{"num_hidden_layers": 11, "hidden_size": 320, "n_experts": 32, "experts_per_token": 3, "d_expert": 160, "d_shared_expert": 0, "hidden_act": "tanh_gelu", "moe_layers": [0, 1, 2, 3, 4, 5, 6, 7, 8, 9, 10], "router_score": "softmax", "normalize_top_k": true, "routed_scale": 1.0, "balance_loss": 0.00584, "balance_bias": false, "router_z_loss": 0.0001, "router_noise": 0.05, "n_groups": 8, "groups_per_token": 2, "init_std_router": 0.00716, "lr_router": 0.000716, "num_attention_heads": 10, "num_key_value_heads": 2, "head_dim": 32, "vocab_size": 8192, "norm": "layernorm", "norm_place": "pre", "norm_eps": 1e-05, "positions": "learned", "qk_norm": false, "attn_scale": 0.177, "tie_word_embeddings": true, "parallel_block": false, "init": "normal", "init_std_qkv": 0.0226, "init_std_o": 0.00481, "init_std_up": 0.0226, "init_std_down": 0.00481, "optimizer": "cautious_adamw", "learning_rate": 0.000744, "lr_mult_qkv": 0.5, "beta1": 0.9, "beta2": 0.98, "lr_head": 0.00516, "max_grad_norm": 1.0, "warmup_steps": 210, "schedule": "wsd", "decay_fraction": 0.768, "decay_shape": "linear", "final_lr_fraction": 0.0, "batch_tokens": [65536, 131072, 196608], "max_seq_len": 1024, "doc_mask": true, "train_tokens": 661500000, "max_steps": 5389, "dataset": "wikipedia_en"}
Below are experts of layer 7 (counted from 0) of a mixture-of-experts language model. Rows are named router (the router's row for the expert), up (a neuron's input weights, with its number), down (a neuron's output weights, with its number) and show model dimensions 0-159. Each number is 50 + 10 x the weight over its row's rms, rounded and kept within 0 to 99.
After each expert's rows: a language model's description of what the expert responds to. This comes from a sample of Wikipedia text that the model never trained on.

# expert 21
router:58 36 53 31 74 51 64 58 37 42 65 39 55 59 38 45 58 47 53 42 58 47 47 47 42 50 49 61 38 53 43 41 29 32 45 45 69 63 45 50 61 42 43 52 51 62 63 54 54 56 59 33 61 60 61 49 32 33 50 35 41 29 65 44 50 39 45 47 53 28 42 36 49 50 46 53 54 69 71 58 49 59 52 58 61 55 40 61 28 67 39 60 37 59 29 43 51 56 52 37 61 62 48 53 56 45 39 46 40 42 36 56 40 64 47 56 37 33 37 36 52 45 57 71 44 53 43 50 48 33 47 46 63 42 42 42 61 49 47 50 37 41 57 53 41 35 45 50 50 53 46 54 51 38 50 56 41 42 46 51
up1:57 39 48 45 63 43 41 50 42 42 55 48 57 43 50 67 54 48 40 47 49 51 44 59 53 57 47 37 53 44 43 38 47 64 41 47 54 34 68 62 67 60 34 49 56 61 46 30 63 38 36 46 41 54 58 56 46 63 40 51 60 48 42 56 49 30 45 52 27 55 48 56 18 42 33 57 44 42 45 44 42 41 52 47 38 40 61 50 49 39 52 58 58 34 34 58 58 60 58 48 57 36 43 55 50 53 53 55 46 41 53 63 50 40 47 44 65 52 39 34 36 50 54 52 48 63 49 35 52 51 40 57 48 59 55 54 57 51 43 68 45 42 54 46 68 55 35 77 34 53 51 73 36 62 65 79 51 54 51 47
down1:62 53 57 57 41 53 50 44 60 69 55 70 42 37 57 37 53 59 61 54 39 60 53 43 60 37 54 45 57 38 51 39 57 42 34 50 49 43 54 39 56 49 59 59 36 68 37 41 40 52 41 50 54 48 50 46 43 65 58 61 55 26 42 51 61 51 45 56 60 55 56 51 71 32 53 51 64 40 34 44 31 51 43 36 42 49 54 42 52 55 42 64 40 56 48 57 53 47 49 49 66 54 42 41 59 32 35 44 55 55 45 54 48 52 66 59 29 57 57 60 56 54 51 54 59 45 51 53 62 48 61 41 49 54 64 43 54 40 88 60 68 49 49 58 50 43 60 55 44 57 52 55 30 59 61 55 44 42 61 44
up2:47 46 49 26 53 33 84 56 41 58 51 48 73 57 41 46 51 52 36 42 45 57 46 38 37 68 51 50 46 42 56 37 48 52 35 42 46 51 66 47 42 66 58 53 49 38 50 47 47 63 45 45 49 45 37 39 41 32 53 54 31 20 62 39 51 37 50 70 48 49 72 64 46 53 46 54 49 61 54 51 48 51 48 59 58 59 45 31 52 41 38 52 39 43 59 70 57 57 60 61 46 53 54 53 59 56 57 50 51 58 30 50 78 60 46 56 53 51 52 55 62 49 48 51 47 60 74 54 56 68 46 54 55 29 63 40 59 49 53 47 48 56 46 62 63 36 57 50 49 45 36 47 38 63 41 53 36 46 53 48
down2:58 47 30 61 79 51 62 43 61 69 39 44 47 52 48 51 53 38 57 63 44 46 60 51 47 57 33 37 59 57 30 51 57 54 34 72 40 43 46 38 50 47 38 60 50 52 52 31 58 62 72 54 59 56 44 48 45 20 48 55 55 49 27 58 60 49 52 51 38 49 44 52 51 47 38 53 36 57 44 54 50 54 56 43 40 45 63 61 48 65 49 38 66 52 35 57 38 45 34 76 51 68 49 38 49 59 35 62 39 49 36 41 45 63 50 39 52 38 62 35 41 50 53 61 46 30 53 56 75 62 61 73 41 47 54 51 42 62 59 48 57 70 48 47 35 43 38 51 63 60 58 58 46 33 40 60 50 46 53 49
up3:34 52 49 45 72 49 40 41 49 51 61 61 49 39 49 54 47 45 60 32 50 53 57 60 52 48 43 59 28 56 46 52 50 56 68 31 51 43 52 34 49 45 56 61 52 44 44 47 36 45 57 59 54 53 57 51 40 56 36 53 71 29 64 44 49 57 53 43 57 63 60 35 47 58 42 53 51 65 65 54 59 38 59 28 54 35 21 61 35 40 54 55 34 62 36 37 54 60 50 44 55 35 50 51 62 53 50 27 38 51 54 60 52 59 57 45 46 50 61 59 42 67 53 58 52 38 69 65 28 56 75 40 52 52 43 32 41 53 39 29 38 47 47 53 45 47 52 31 74 51 38 57 62 54 41 47 56 54 48 57
down3:54 40 47 44 40 47 46 48 47 49 47 69 65 60 62 69 43 38 39 50 52 39 32 40 64 49 51 60 66 49 49 36 40 53 48 64 58 50 38 47 37 52 59 56 29 53 38 56 62 55 56 47 44 54 47 46 56 34 45 61 67 58 27 47 38 34 61 37 57 47 45 61 54 37 37 56 70 49 58 50 39 36 50 41 43 64 62 43 51 59 50 46 67 33 45 47 47 57 59 53 57 55 63 63 51 49 53 78 51 44 40 65 47 39 44 30 49 44 37 68 61 53 62 52 51 45 43 50 34 43 47 45 56 44 65 53 48 58 44 48 58 54 54 39 38 38 51 54 60 46 40 36 51 59 62 42 66 50 61 42
What it handles: Consonant word pieces. Single consonants or short consonant clusters inside or ending foreign and unusual names, such as c in tobacco, k, z, zhou, š.

# expert 17
router:59 53 40 46 50 35 57 40 36 50 58 36 55 51 42 41 35 41 67 69 69 56 32 43 51 55 53 49 44 53 41 51 30 33 50 50 53 53 46 46 62 44 59 43 36 56 47 53 45 65 64 41 57 50 61 49 45 53 69 41 56 39 62 51 64 35 41 56 51 32 44 38 40 53 49 54 63 51 55 54 51 61 69 54 30 65 45 66 48 51 42 46 45 54 31 48 59 41 56 41 51 49 67 50 59 44 51 45 44 46 41 61 55 46 52 47 52 54 29 55 48 41 66 61 50 27 45 56 41 42 40 59 52 48 43 40 61 51 65 52 52 44 40 50 49 45 43 54 50 42 50 56 45 45 56 58 38 41 57 55
up0:63 39 58 53 43 62 52 48 58 48 63 43 63 41 52 48 48 46 47 57 56 47 49 61 57 41 53 39 45 38 36 53 43 55 44 50 55 41 64 51 59 42 67 46 38 58 50 58 44 42 54 51 44 47 58 55 63 53 46 52 53 38 43 43 48 34 44 55 46 41 52 55 50 67 55 38 64 52 54 46 28 66 72 59 36 52 48 84 52 51 59 45 38 40 62 57 47 56 56 36 45 49 56 33 45 50 52 44 38 47 57 45 46 71 63 46 39 37 54 48 57 58 72 55 58 58 53 60 41 54 51 45 48 50 41 36 74 39 42 29 40 49 47 35 57 58 63 57 48 51 57 45 66 70 38 58 44 43 37 47
down0:59 54 44 57 46 52 55 50 59 70 35 53 51 40 48 44 47 57 66 49 43 63 61 39 41 58 54 54 59 53 35 44 60 57 41 38 57 32 44 50 52 43 41 46 51 48 58 63 47 34 52 48 50 45 44 62 49 47 68 68 70 45 38 69 63 43 49 49 78 48 48 55 56 57 63 52 36 60 50 51 62 32 36 56 59 40 52 42 47 37 55 37 35 47 60 56 43 34 45 49 50 28 66 34 47 60 42 62 67 52 51 48 49 39 47 60 33 45 67 54 60 58 49 52 39 45 54 57 62 45 53 43 37 45 56 57 43 64 36 50 33 51 48 55 53 57 40 45 58 33 36 42 56 58 62 56 37 56 50 48
up1:47 45 37 56 57 75 54 49 41 60 65 28 54 53 56 26 48 64 65 57 45 52 41 47 51 38 46 44 24 41 48 49 29 39 45 48 56 30 46 47 47 63 50 50 43 72 54 62 41 68 47 44 59 59 48 58 47 41 45 63 46 42 58 43 63 43 40 53 60 59 58 45 48 50 60 59 58 77 46 55 50 60 47 50 63 38 69 50 30 52 46 51 41 44 35 42 49 58 49 45 49 35 56 55 29 39 53 53 42 42 70 50 39 40 38 59 58 63 51 52 41 51 60 53 48 56 36 48 43 45 45 62 60 52 53 41 47 53 57 46 61 49 51 41 49 58 56 40 36 36 50 58 58 36 46 47 40 55 56 54
down1:23 28 57 42 71 50 49 49 61 44 39 42 52 43 55 51 37 39 45 48 60 51 54 37 46 45 49 48 50 53 41 67 62 34 42 46 52 43 58 47 50 52 54 65 56 48 72 47 66 33 55 64 26 59 56 52 51 55 52 67 49 35 37 53 46 55 54 49 56 48 56 39 52 41 54 47 56 41 56 62 31 36 40 76 42 39 67 65 57 54 41 56 42 57 65 62 45 57 35 57 41 59 38 51 46 50 55 42 33 63 49 50 50 53 51 59 38 56 63 50 32 41 43 45 59 51 44 48 68 37 50 37 45 49 50 57 35 56 54 55 71 54 43 33 47 43 56 48 49 52 52 60 48 46 39 50 73 45 49 46
up2:46 54 40 66 66 56 55 50 48 45 76 30 56 37 44 46 51 44 58 54 50 63 45 47 52 61 68 60 44 56 44 42 35 43 53 52 49 52 52 55 45 55 34 63 56 47 59 59 49 60 61 48 52 41 48 51 17 59 49 37 59 53 42 50 29 42 57 64 52 54 74 46 54 68 64 58 54 70 75 51 41 67 42 46 45 60 15 59 41 40 37 47 45 59 47 27 58 54 47 53 45 68 60 49 44 50 55 35 49 46 71 61 47 63 38 42 45 50 40 51 39 71 62 62 48 40 44 86 46 51 57 57 53 52 52 25 54 41 39 41 44 65 50 53 49 54 61 37 47 36 66 56 59 62 32 49 39 57 48 66
down2:35 65 67 50 54 30 64 51 51 37 44 30 54 44 35 40 41 59 45 58 51 45 46 65 55 41 45 48 36 49 48 54 49 57 42 54 36 55 47 37 36 52 40 37 50 48 54 42 64 45 40 51 68 45 52 44 49 44 56 47 53 66 50 65 47 39 44 41 51 71 65 46 52 47 63 54 51 52 41 47 67 41 64 39 57 30 49 43 52 40 61 54 44 48 46 52 42 47 42 46 51 39 69 47 57 47 58 39 38 56 25 49 36 55 52 62 58 39 48 43 60 50 38 30 55 38 36 64 59 57 50 33 42 54 50 39 59 53 49 38 50 61 55 54 50 34 55 66 38 66 53 60 54 42 41 39 47 61 54 50
What it handles: Commas and clause joiners. Commas, which make up most cases, plus clause-linking words like was, which, and, but, where, when between phrases.

# expert 13
router:48 48 38 35 55 64 68 64 43 58 59 43 49 44 48 46 28 54 60 60 62 84 38 63 54 46 58 51 40 52 42 47 25 44 47 32 54 49 34 58 55 31 53 56 33 60 48 54 52 51 42 52 54 58 68 62 37 57 63 39 29 50 54 38 56 50 54 62 56 33 46 46 50 51 49 49 52 72 61 61 56 69 67 45 41 64 33 61 51 58 58 60 41 45 37 62 63 56 38 39 40 48 50 63 58 53 51 22 43 62 46 58 52 58 48 52 61 50 44 48 26 55 65 57 46 57 43 62 43 42 64 47 63 44 44 38 46 50 48 64 31 46 43 43 34 44 49 41 55 45 32 60 35 48 56 50 37 37 46 55
up0:51 42 35 66 55 31 56 45 31 54 32 50 53 37 55 39 56 48 71 43 64 46 37 61 50 52 53 67 48 73 41 49 50 56 51 35 57 47 53 39 38 38 56 66 33 35 47 37 46 35 51 41 58 66 49 43 22 51 77 57 54 60 48 57 60 70 53 52 53 50 46 45 52 45 58 53 51 46 71 60 60 52 34 42 44 61 50 53 53 57 51 50 58 48 36 57 46 54 41 48 57 56 33 63 54 37 35 29 74 48 54 41 37 47 52 36 50 40 45 49 45 72 51 43 70 44 49 33 48 56 73 46 35 68 60 49 59 40 43 55 67 48 42 42 65 53 41 39 60 54 71 44 35 35 54 50 62 46 61 52
down0:44 57 45 43 39 63 45 61 48 29 48 50 44 60 54 62 60 41 56 64 44 49 45 52 41 45 67 41 38 57 31 51 52 35 37 68 52 40 46 37 48 43 36 36 64 39 43 40 40 55 53 61 48 51 50 58 54 37 62 50 39 42 49 47 40 71 62 61 48 46 62 41 60 42 56 52 38 44 53 55 54 39 47 60 58 43 47 44 58 70 61 58 56 51 62 36 54 57 56 55 49 59 69 47 42 49 49 47 58 51 61 47 63 48 63 54 50 52 64 45 47 60 34 59 61 48 40 35 49 59 41 54 42 54 63 43 53 55 40 66 66 33 56 37 49 46 39 37 46 51 26 55 49 51 54 63 48 43 53 35
up1:51 43 48 48 42 45 61 52 48 60 20 51 47 48 45 47 57 51 60 67 54 47 50 52 46 33 45 58 60 46 63 58 44 43 52 33 32 45 45 50 55 44 52 42 41 61 44 51 49 70 43 39 47 57 37 55 41 38 50 43 52 59 53 34 59 60 56 44 55 51 57 43 49 43 33 49 55 78 42 32 53 36 52 47 53 39 53 45 48 57 32 64 66 40 49 53 45 47 49 40 53 73 48 61 64 31 51 30 43 40 45 50 55 55 55 17 50 42 40 40 45 72 34 44 61 54 51 44 65 54 51 57 56 60 43 58 48 41 61 50 33 32 57 53 43 59 55 58 53 49 45 68 56 34 59 53 47 45 74 53
down1:46 28 50 50 58 54 53 36 39 35 52 47 37 56 54 47 63 57 47 37 45 68 57 58 53 44 56 52 48 40 71 56 60 48 51 52 62 47 55 45 63 52 31 60 42 54 70 53 41 56 58 43 61 54 58 48 45 46 40 46 53 42 63 70 50 58 56 44 51 56 34 62 74 47 44 58 42 39 68 46 56 51 34 59 46 41 39 52 60 66 44 37 48 47 38 46 22 51 53 57 79 72 49 59 47 34 48 40 41 58 48 48 62 51 50 34 59 50 52 40 56 45 33 52 60 47 47 60 54 30 56 43 32 51 55 45 50 55 41 39 51 50 61 54 56 52 51 53 54 34 43 43 57 57 44 53 52 60 59 62
up2:38 39 54 53 63 70 53 46 55 35 55 45 58 49 56 58 51 39 55 31 57 48 64 57 52 45 54 50 68 37 53 45 45 59 36 53 43 53 42 49 42 43 52 50 40 45 60 55 58 31 46 56 53 41 62 56 62 55 37 32 50 56 52 51 49 56 56 50 46 58 51 53 50 66 42 60 50 43 75 52 66 50 56 64 41 58 32 62 59 59 58 52 65 44 18 60 33 60 43 31 43 59 33 55 60 40 50 41 16 49 52 24 45 47 43 69 52 49 50 42 48 48 55 68 48 28 59 56 42 38 40 43 55 49 60 56 48 46 75 40 52 55 59 50 55 46 53 48 58 32 49 49 51 48 64 49 53 42 40 67
down2:57 59 56 60 51 41 64 54 49 45 34 60 69 46 63 50 48 37 43 50 54 50 61 33 43 55 52 38 43 61 45 69 49 34 58 45 55 57 69 55 50 53 72 58 40 59 52 34 46 44 56 43 55 51 52 45 23 43 50 79 41 62 52 45 31 35 50 41 49 42 48 33 39 65 61 59 46 38 56 55 49 60 47 37 46 64 33 44 38 43 46 56 58 63 32 54 34 44 61 51 51 48 49 34 60 36 39 56 42 49 35 38 62 62 48 55 52 68 34 46 50 61 48 54 58 46 50 40 41 38 48 46 52 64 31 61 54 61 44 49 46 54 45 65 39 50 52 41 49 57 59 44 46 49 52 56 57 62 53 45
What it handles: Verb complements and modals. Words right after verbs that open their complement, such as to, the, that, would, may, could, plus table-cell pipes.

# expert 16
router:60 49 34 48 51 39 58 49 48 49 47 36 59 44 50 50 28 47 51 42 66 61 41 43 37 65 45 64 54 47 46 52 47 44 46 38 63 44 30 68 54 59 62 41 33 47 46 60 48 59 59 46 49 59 65 46 20 52 60 47 31 38 50 54 53 38 33 61 49 38 59 45 40 61 39 48 51 51 71 62 45 64 59 56 45 66 58 64 57 45 43 55 48 50 47 56 61 49 51 43 47 64 59 47 69 58 31 38 42 20 50 54 34 45 54 34 64 48 58 53 47 60 60 47 54 49 48 59 37 43 62 43 60 55 39 49 52 57 66 47 42 49 54 42 53 43 45 45 49 46 53 50 54 53 60 64 46 42 45 61
up0:43 62 44 54 64 50 47 55 52 66 67 59 30 66 37 47 66 37 50 41 64 51 44 36 63 52 42 59 63 67 64 56 49 50 39 43 56 52 50 38 28 58 46 55 48 55 47 35 58 38 53 49 43 51 36 33 70 37 47 48 40 50 46 47 54 45 70 70 56 59 41 39 49 60 40 58 61 52 43 52 63 56 62 51 46 50 30 41 58 60 42 61 40 57 45 51 50 44 36 39 57 48 51 49 58 46 18 59 63 35 59 45 50 50 41 45 35 50 58 51 45 48 68 56 61 32 51 63 45 45 30 55 65 56 53 55 30 65 25 49 42 24 58 62 44 47 37 51 59 54 68 47 49 51 49 80 51 50 53 49
down0:51 40 73 35 39 49 65 34 37 50 47 40 48 61 38 40 42 47 56 53 37 53 35 51 46 38 35 41 59 61 54 54 36 76 45 34 46 43 52 50 47 64 45 54 35 54 48 58 57 46 33 61 43 48 47 51 45 49 37 29 28 45 56 53 48 41 60 28 42 52 49 49 49 50 48 41 48 65 63 38 47 45 40 39 39 61 54 51 61 55 62 51 44 56 53 63 40 43 47 61 62 57 70 43 59 53 58 64 39 56 52 73 22 61 44 34 50 70 63 54 63 48 54 51 41 57 64 67 54 40 52 46 52 45 53 42 40 41 65 32 48 61 36 57 53 43 65 52 24 30 39 51 55 61 52 47 41 47 55 31
up1:59 50 39 59 55 59 36 53 59 40 44 61 39 50 54 32 29 46 52 46 54 55 54 57 87 35 32 53 49 63 55 55 51 41 43 53 51 45 50 55 45 38 26 48 46 56 56 65 49 41 44 55 59 35 54 45 45 56 53 57 37 61 53 50 50 44 37 53 46 52 53 37 47 35 62 61 47 40 49 48 60 28 69 64 35 51 30 46 55 61 47 45 59 67 53 47 67 34 41 64 56 38 66 39 41 56 56 49 53 54 43 53 47 38 51 40 53 44 34 50 54 60 54 51 43 57 53 55 32 41 37 62 51 43 58 45 46 68 47 54 45 57 27 49 59 50 51 68 54 39 67 62 59 49 38 51 58 55 45 46
down1:51 42 47 46 58 61 46 31 50 48 65 53 28 45 57 35 54 54 39 50 37 54 41 41 52 37 55 65 40 33 45 37 77 41 46 57 31 47 45 44 48 56 54 62 31 39 37 44 55 48 58 46 58 49 41 46 49 74 35 50 64 51 55 59 59 41 63 52 37 47 60 62 44 59 50 39 33 63 58 51 40 49 44 46 54 50 54 41 53 40 42 46 56 59 75 49 53 43 23 57 56 66 52 61 47 54 56 56 30 48 56 53 53 57 63 48 44 43 60 35 29 65 29 36 45 30 45 48 42 35 39 47 48 67 42 61 45 41 55 49 56 33 43 55 55 41 62 52 50 53 57 46 54 37 51 50 41 58 52 46
up2:48 45 53 50 51 59 62 60 59 27 58 43 65 48 54 43 52 42 36 57 63 47 56 38 42 52 70 33 41 52 54 47 45 52 56 60 57 72 51 64 47 52 22 58 55 72 53 53 48 58 45 36 48 54 62 74 58 38 46 54 39 31 62 45 38 36 54 47 46 46 66 44 41 45 43 59 77 56 66 53 52 54 59 37 55 41 53 47 58 55 57 48 52 46 47 53 43 40 53 41 69 62 41 57 58 47 38 44 74 54 54 52 45 56 30 51 50 67 30 48 49 29 47 60 54 57 58 33 50 62 64 36 39 44 39 57 34 47 36 46 31 38 64 30 45 52 47 50 42 53 61 50 47 45 80 54 33 50 43 60
down2:33 38 43 58 35 39 35 57 50 41 52 60 60 50 48 61 62 52 52 64 51 50 47 58 42 39 48 60 66 41 39 61 33 51 52 55 36 62 46 39 58 76 71 42 51 64 46 48 55 51 59 54 21 51 55 50 85 74 54 45 63 65 59 46 44 50 52 51 52 62 54 45 50 44 48 42 49 56 49 28 58 55 44 59 51 41 50 46 48 48 69 57 39 67 28 50 38 43 48 45 41 45 57 36 58 43 46 44 53 45 55 42 43 53 33 35 64 53 63 55 47 43 59 47 55 52 64 49 42 72 40 49 50 54 42 60 53 41 65 45 52 61 47 36 38 54 49 56 51 49 47 40 47 39 55 48 52 46 66 40
What it handles: Conjunctions and linking words. Connectives joining words and phrases, such as and, of, or, as, by, but, including, and commas in lists.

# expert 4
router:49 49 48 47 55 60 63 70 42 41 49 31 49 61 45 44 39 50 62 64 52 51 53 50 40 59 66 62 53 60 54 40 43 35 41 46 66 50 41 61 59 45 63 61 32 43 50 49 52 41 55 59 47 43 73 54 25 33 55 51 47 44 52 36 51 35 50 62 51 34 55 50 37 53 57 60 60 56 67 52 60 51 54 45 47 58 50 60 53 54 52 63 42 57 29 56 70 46 37 55 49 69 61 50 46 36 53 30 47 49 56 73 61 45 57 28 61 50 46 50 40 56 59 59 47 58 48 45 35 29 42 49 53 45 34 45 58 58 56 58 54 36 43 52 48 52 33 62 44 45 53 66 57 53 47 53 31 43 52 60
up1:49 48 50 54 48 31 62 52 59 56 54 49 48 54 35 52 60 55 27 51 60 57 35 34 40 54 30 53 55 68 52 29 47 45 46 43 51 58 41 60 37 45 48 55 54 42 53 61 54 60 42 46 51 61 46 59 42 52 57 55 54 46 53 51 49 68 51 57 55 36 67 63 47 41 38 67 35 49 42 58 43 48 53 37 65 69 35 45 55 60 46 43 54 68 70 35 50 47 48 56 62 51 34 57 58 55 45 36 30 37 65 48 50 57 73 48 45 45 56 52 40 58 61 49 53 53 44 46 56 32 48 52 38 60 47 59 46 62 40 43 50 46 46 56 44 37 52 52 47 62 67 47 51 39 56 68 43 61 39 52
down1:66 42 59 46 47 52 59 50 36 57 52 60 42 45 42 57 52 55 50 38 47 39 56 54 41 36 42 45 49 47 73 65 43 55 52 50 47 41 39 52 49 43 55 49 51 74 32 40 49 50 29 61 59 58 51 45 33 44 47 61 59 41 51 54 56 52 40 52 61 36 33 34 36 64 58 55 63 61 55 53 58 64 45 55 39 58 45 57 55 54 37 50 56 53 55 48 39 74 53 47 49 37 52 37 39 53 55 44 35 49 37 52 48 59 49 53 61 48 33 59 64 37 45 39 71 49 64 30 50 63 36 35 55 47 56 62 58 44 43 56 53 52 45 25 53 41 52 38 42 53 43 58 36 36 57 45 34 55 59 59
up2:40 52 51 51 66 46 67 43 52 55 65 56 64 48 54 45 53 48 49 62 40 58 37 22 44 49 48 52 51 47 45 52 46 54 68 44 45 44 48 41 76 57 49 40 39 51 42 47 48 54 45 59 58 47 71 42 34 42 57 42 45 61 29 48 37 52 35 35 50 32 73 42 58 67 60 67 48 33 62 40 49 44 54 44 44 32 50 69 52 51 47 52 31 46 39 72 58 48 71 54 39 44 45 52 54 56 46 41 52 49 38 53 41 64 56 65 60 53 40 58 53 52 54 53 51 51 61 62 25 52 61 39 50 47 56 45 50 33 42 43 47 53 41 53 51 53 42 46 63 49 56 46 35 44 56 58 35 44 48 62
down2:40 52 66 57 57 45 54 49 41 61 31 49 43 50 55 42 49 41 63 39 47 43 41 71 55 72 45 47 48 68 54 50 54 60 37 42 53 53 54 56 28 31 56 63 54 38 55 60 47 54 52 44 56 64 39 42 27 49 44 53 53 42 64 39 52 44 54 53 56 47 62 27 32 66 63 28 37 59 53 48 68 63 58 38 51 54 40 53 64 28 60 51 59 38 58 42 65 41 54 52 67 45 60 39 58 51 47 38 44 44 46 47 58 38 43 54 44 40 58 50 53 69 41 34 31 48 43 73 41 41 49 44 43 64 57 41 49 63 46 58 40 41 42 41 44 43 41 42 46 49 64 46 56 55 53 54 37 60 61 60
up3:58 55 66 53 54 24 56 45 41 35 44 59 52 50 54 51 60 52 41 46 72 61 62 67 67 44 44 59 50 45 58 31 55 65 35 47 49 65 55 53 29 48 45 39 38 41 57 52 29 47 54 55 56 48 44 56 51 32 52 57 57 56 37 29 65 36 43 53 47 57 51 34 68 52 62 50 40 39 50 51 67 68 51 55 57 41 56 40 68 43 49 49 56 46 59 44 52 33 45 52 60 58 54 68 49 43 49 50 58 54 65 62 47 47 58 65 42 50 40 48 42 40 51 58 48 61 51 39 35 67 31 51 49 45 50 60 54 62 68 52 51 46 42 37 42 42 70 50 49 58 51 45 49 72 43 59 57 46 44 44
down3:46 56 64 65 58 81 42 52 64 46 61 42 63 42 58 40 50 36 40 44 55 74 45 55 32 44 43 34 51 33 44 44 37 57 55 51 38 53 72 60 71 41 58 54 53 42 40 43 46 43 44 44 58 44 57 49 41 75 72 22 47 41 54 54 36 61 46 52 34 56 50 41 57 69 56 59 48 41 48 73 33 60 46 34 47 54 61 41 44 41 64 32 39 45 43 53 38 35 48 26 42 66 58 59 60 58 75 50 44 51 67 49 39 41 48 60 58 53 42 53 47 58 53 44 60 54 46 54 68 45 61 43 48 59 49 31 35 43 38 46 31 56 47 54 43 48 40 48 36 51 59 46 48 46 52 51 45 50 50 50
What it handles: Determiners and line starts. Articles and possessives like the, a, an, his, especially "the" after "of" in titles such as Order of the, plus line breaks and heading marks.

# expert 19
router:53 51 44 42 47 38 58 64 44 54 63 49 45 47 39 45 53 62 50 52 67 52 60 48 48 48 54 56 59 43 73 41 42 51 58 35 48 51 48 60 53 44 42 55 44 49 40 56 44 47 57 42 55 52 50 57 36 37 57 39 48 61 59 43 39 36 39 46 45 39 53 44 51 54 47 55 59 49 63 70 68 60 76 47 31 41 40 50 33 57 32 52 42 74 35 50 60 44 39 42 43 43 66 57 60 49 28 54 47 47 39 46 64 45 61 27 36 43 45 33 37 63 53 60 57 41 39 40 52 43 52 33 58 48 39 39 47 54 47 56 47 44 45 56 43 51 47 61 44 42 34 54 45 44 57 62 41 60 37 43
up0:37 57 66 40 48 38 54 63 37 65 22 56 41 33 32 45 40 56 52 57 63 49 60 54 35 55 59 48 54 70 57 63 49 29 56 50 48 48 52 52 51 60 44 52 50 52 39 46 48 54 50 52 54 41 32 55 58 43 48 60 41 53 38 47 35 44 56 72 41 53 58 49 37 55 31 60 42 56 75 50 48 45 35 45 76 56 55 57 49 57 54 56 51 56 45 49 67 54 21 62 56 50 59 43 30 46 48 50 46 63 47 50 49 44 70 35 62 33 69 46 27 43 40 59 45 48 47 43 49 50 52 59 62 45 48 35 62 49 43 63 68 45 45 35 47 58 50 28 40 69 59 65 53 48 46 41 47 57 58 57
down0:49 36 37 44 67 49 69 68 58 50 53 44 55 41 70 67 58 35 50 65 47 37 47 47 55 56 37 51 42 46 43 55 51 47 47 54 47 61 49 43 53 54 45 45 50 48 31 50 52 39 56 55 49 68 61 47 62 26 38 56 49 33 50 51 71 56 34 57 63 40 43 43 73 83 43 39 48 41 46 68 45 50 35 56 39 66 59 40 62 72 50 48 52 62 46 60 37 42 55 30 59 46 51 51 41 46 49 40 58 55 44 44 45 44 44 64 45 47 56 56 58 64 58 32 53 30 48 38 54 37 58 38 56 64 51 58 50 45 54 54 38 51 51 71 51 56 56 31 49 52 51 53 51 33 44 65 62 65 48 38
up1:55 39 60 57 52 48 48 47 60 45 54 51 57 45 52 54 51 59 42 50 74 43 51 39 44 41 38 61 45 52 49 58 52 47 54 48 46 22 51 36 71 38 64 48 64 47 51 69 65 39 58 69 57 68 64 41 53 44 48 61 50 33 41 46 27 40 52 37 46 43 38 46 35 48 23 64 32 51 46 48 32 59 48 43 53 51 40 57 45 57 16 58 43 52 32 52 46 57 47 40 31 64 56 49 60 56 48 55 49 40 51 44 39 60 61 70 67 31 51 52 41 53 50 73 42 65 51 59 50 43 59 60 39 43 45 53 58 58 56 67 44 48 44 24 42 38 46 40 39 36 70 62 43 55 47 45 50 46 41 52
down1:63 59 40 43 55 43 55 52 61 33 49 30 64 47 53 45 51 67 44 49 41 47 68 41 58 54 46 44 50 55 46 51 50 51 45 54 27 53 42 44 52 44 41 48 33 68 61 56 50 40 59 57 41 57 52 41 37 45 73 46 39 39 50 47 50 44 54 62 36 41 26 50 59 56 57 53 58 35 48 38 62 38 33 65 45 57 55 38 50 48 47 55 49 52 48 28 50 50 59 54 39 49 45 49 46 44 60 41 67 56 51 53 49 68 48 34 63 49 50 70 50 51 65 61 48 57 69 40 33 43 64 48 39 36 48 56 47 46 50 46 40 53 45 46 48 59 50 58 56 57 30 38 66 45 51 50 47 45 51 45
up2:49 44 42 53 52 51 65 54 37 67 43 64 42 66 39 53 61 46 53 53 28 69 40 42 43 48 48 57 51 48 56 59 60 68 37 51 38 64 39 40 40 44 70 46 50 53 44 65 47 53 52 53 54 42 54 59 58 41 68 58 32 61 47 40 52 76 32 52 58 39 42 38 54 44 61 50 43 32 47 50 54 43 60 55 50 57 49 51 49 62 48 57 40 46 39 47 48 61 31 48 61 32 46 63 34 50 60 41 53 50 53 45 50 57 32 58 42 58 38 49 47 68 56 68 72 50 64 48 42 61 60 60 61 60 45 51 57 60 45 45 49 42 48 50 51 60 33 35 67 48 45 66 44 59 58 43 33 47 50 65
down2:62 54 33 39 56 49 56 67 37 52 61 47 42 52 54 49 56 56 46 51 58 41 46 47 46 53 50 43 42 64 40 51 50 43 41 55 51 53 57 38 51 31 49 36 53 56 49 51 33 51 48 60 30 52 39 58 55 66 45 49 52 43 51 70 55 42 45 58 56 73 60 41 53 58 61 44 29 43 42 50 32 35 41 53 56 30 39 36 49 63 24 58 62 40 60 50 38 53 45 39 51 40 44 54 49 65 64 40 60 39 49 46 43 60 46 55 56 58 52 59 62 63 57 38 48 68 44 61 81 65 39 47 56 37 49 48 49 37 43 65 52 77 51 40 48 47 43 43 56 63 64 49 53 54 65 39 61 51 57 65
What it handles: Sentence and line openers. First word of a sentence or list line, such as However, This, These, After, Today, plus list dashes and table pipes.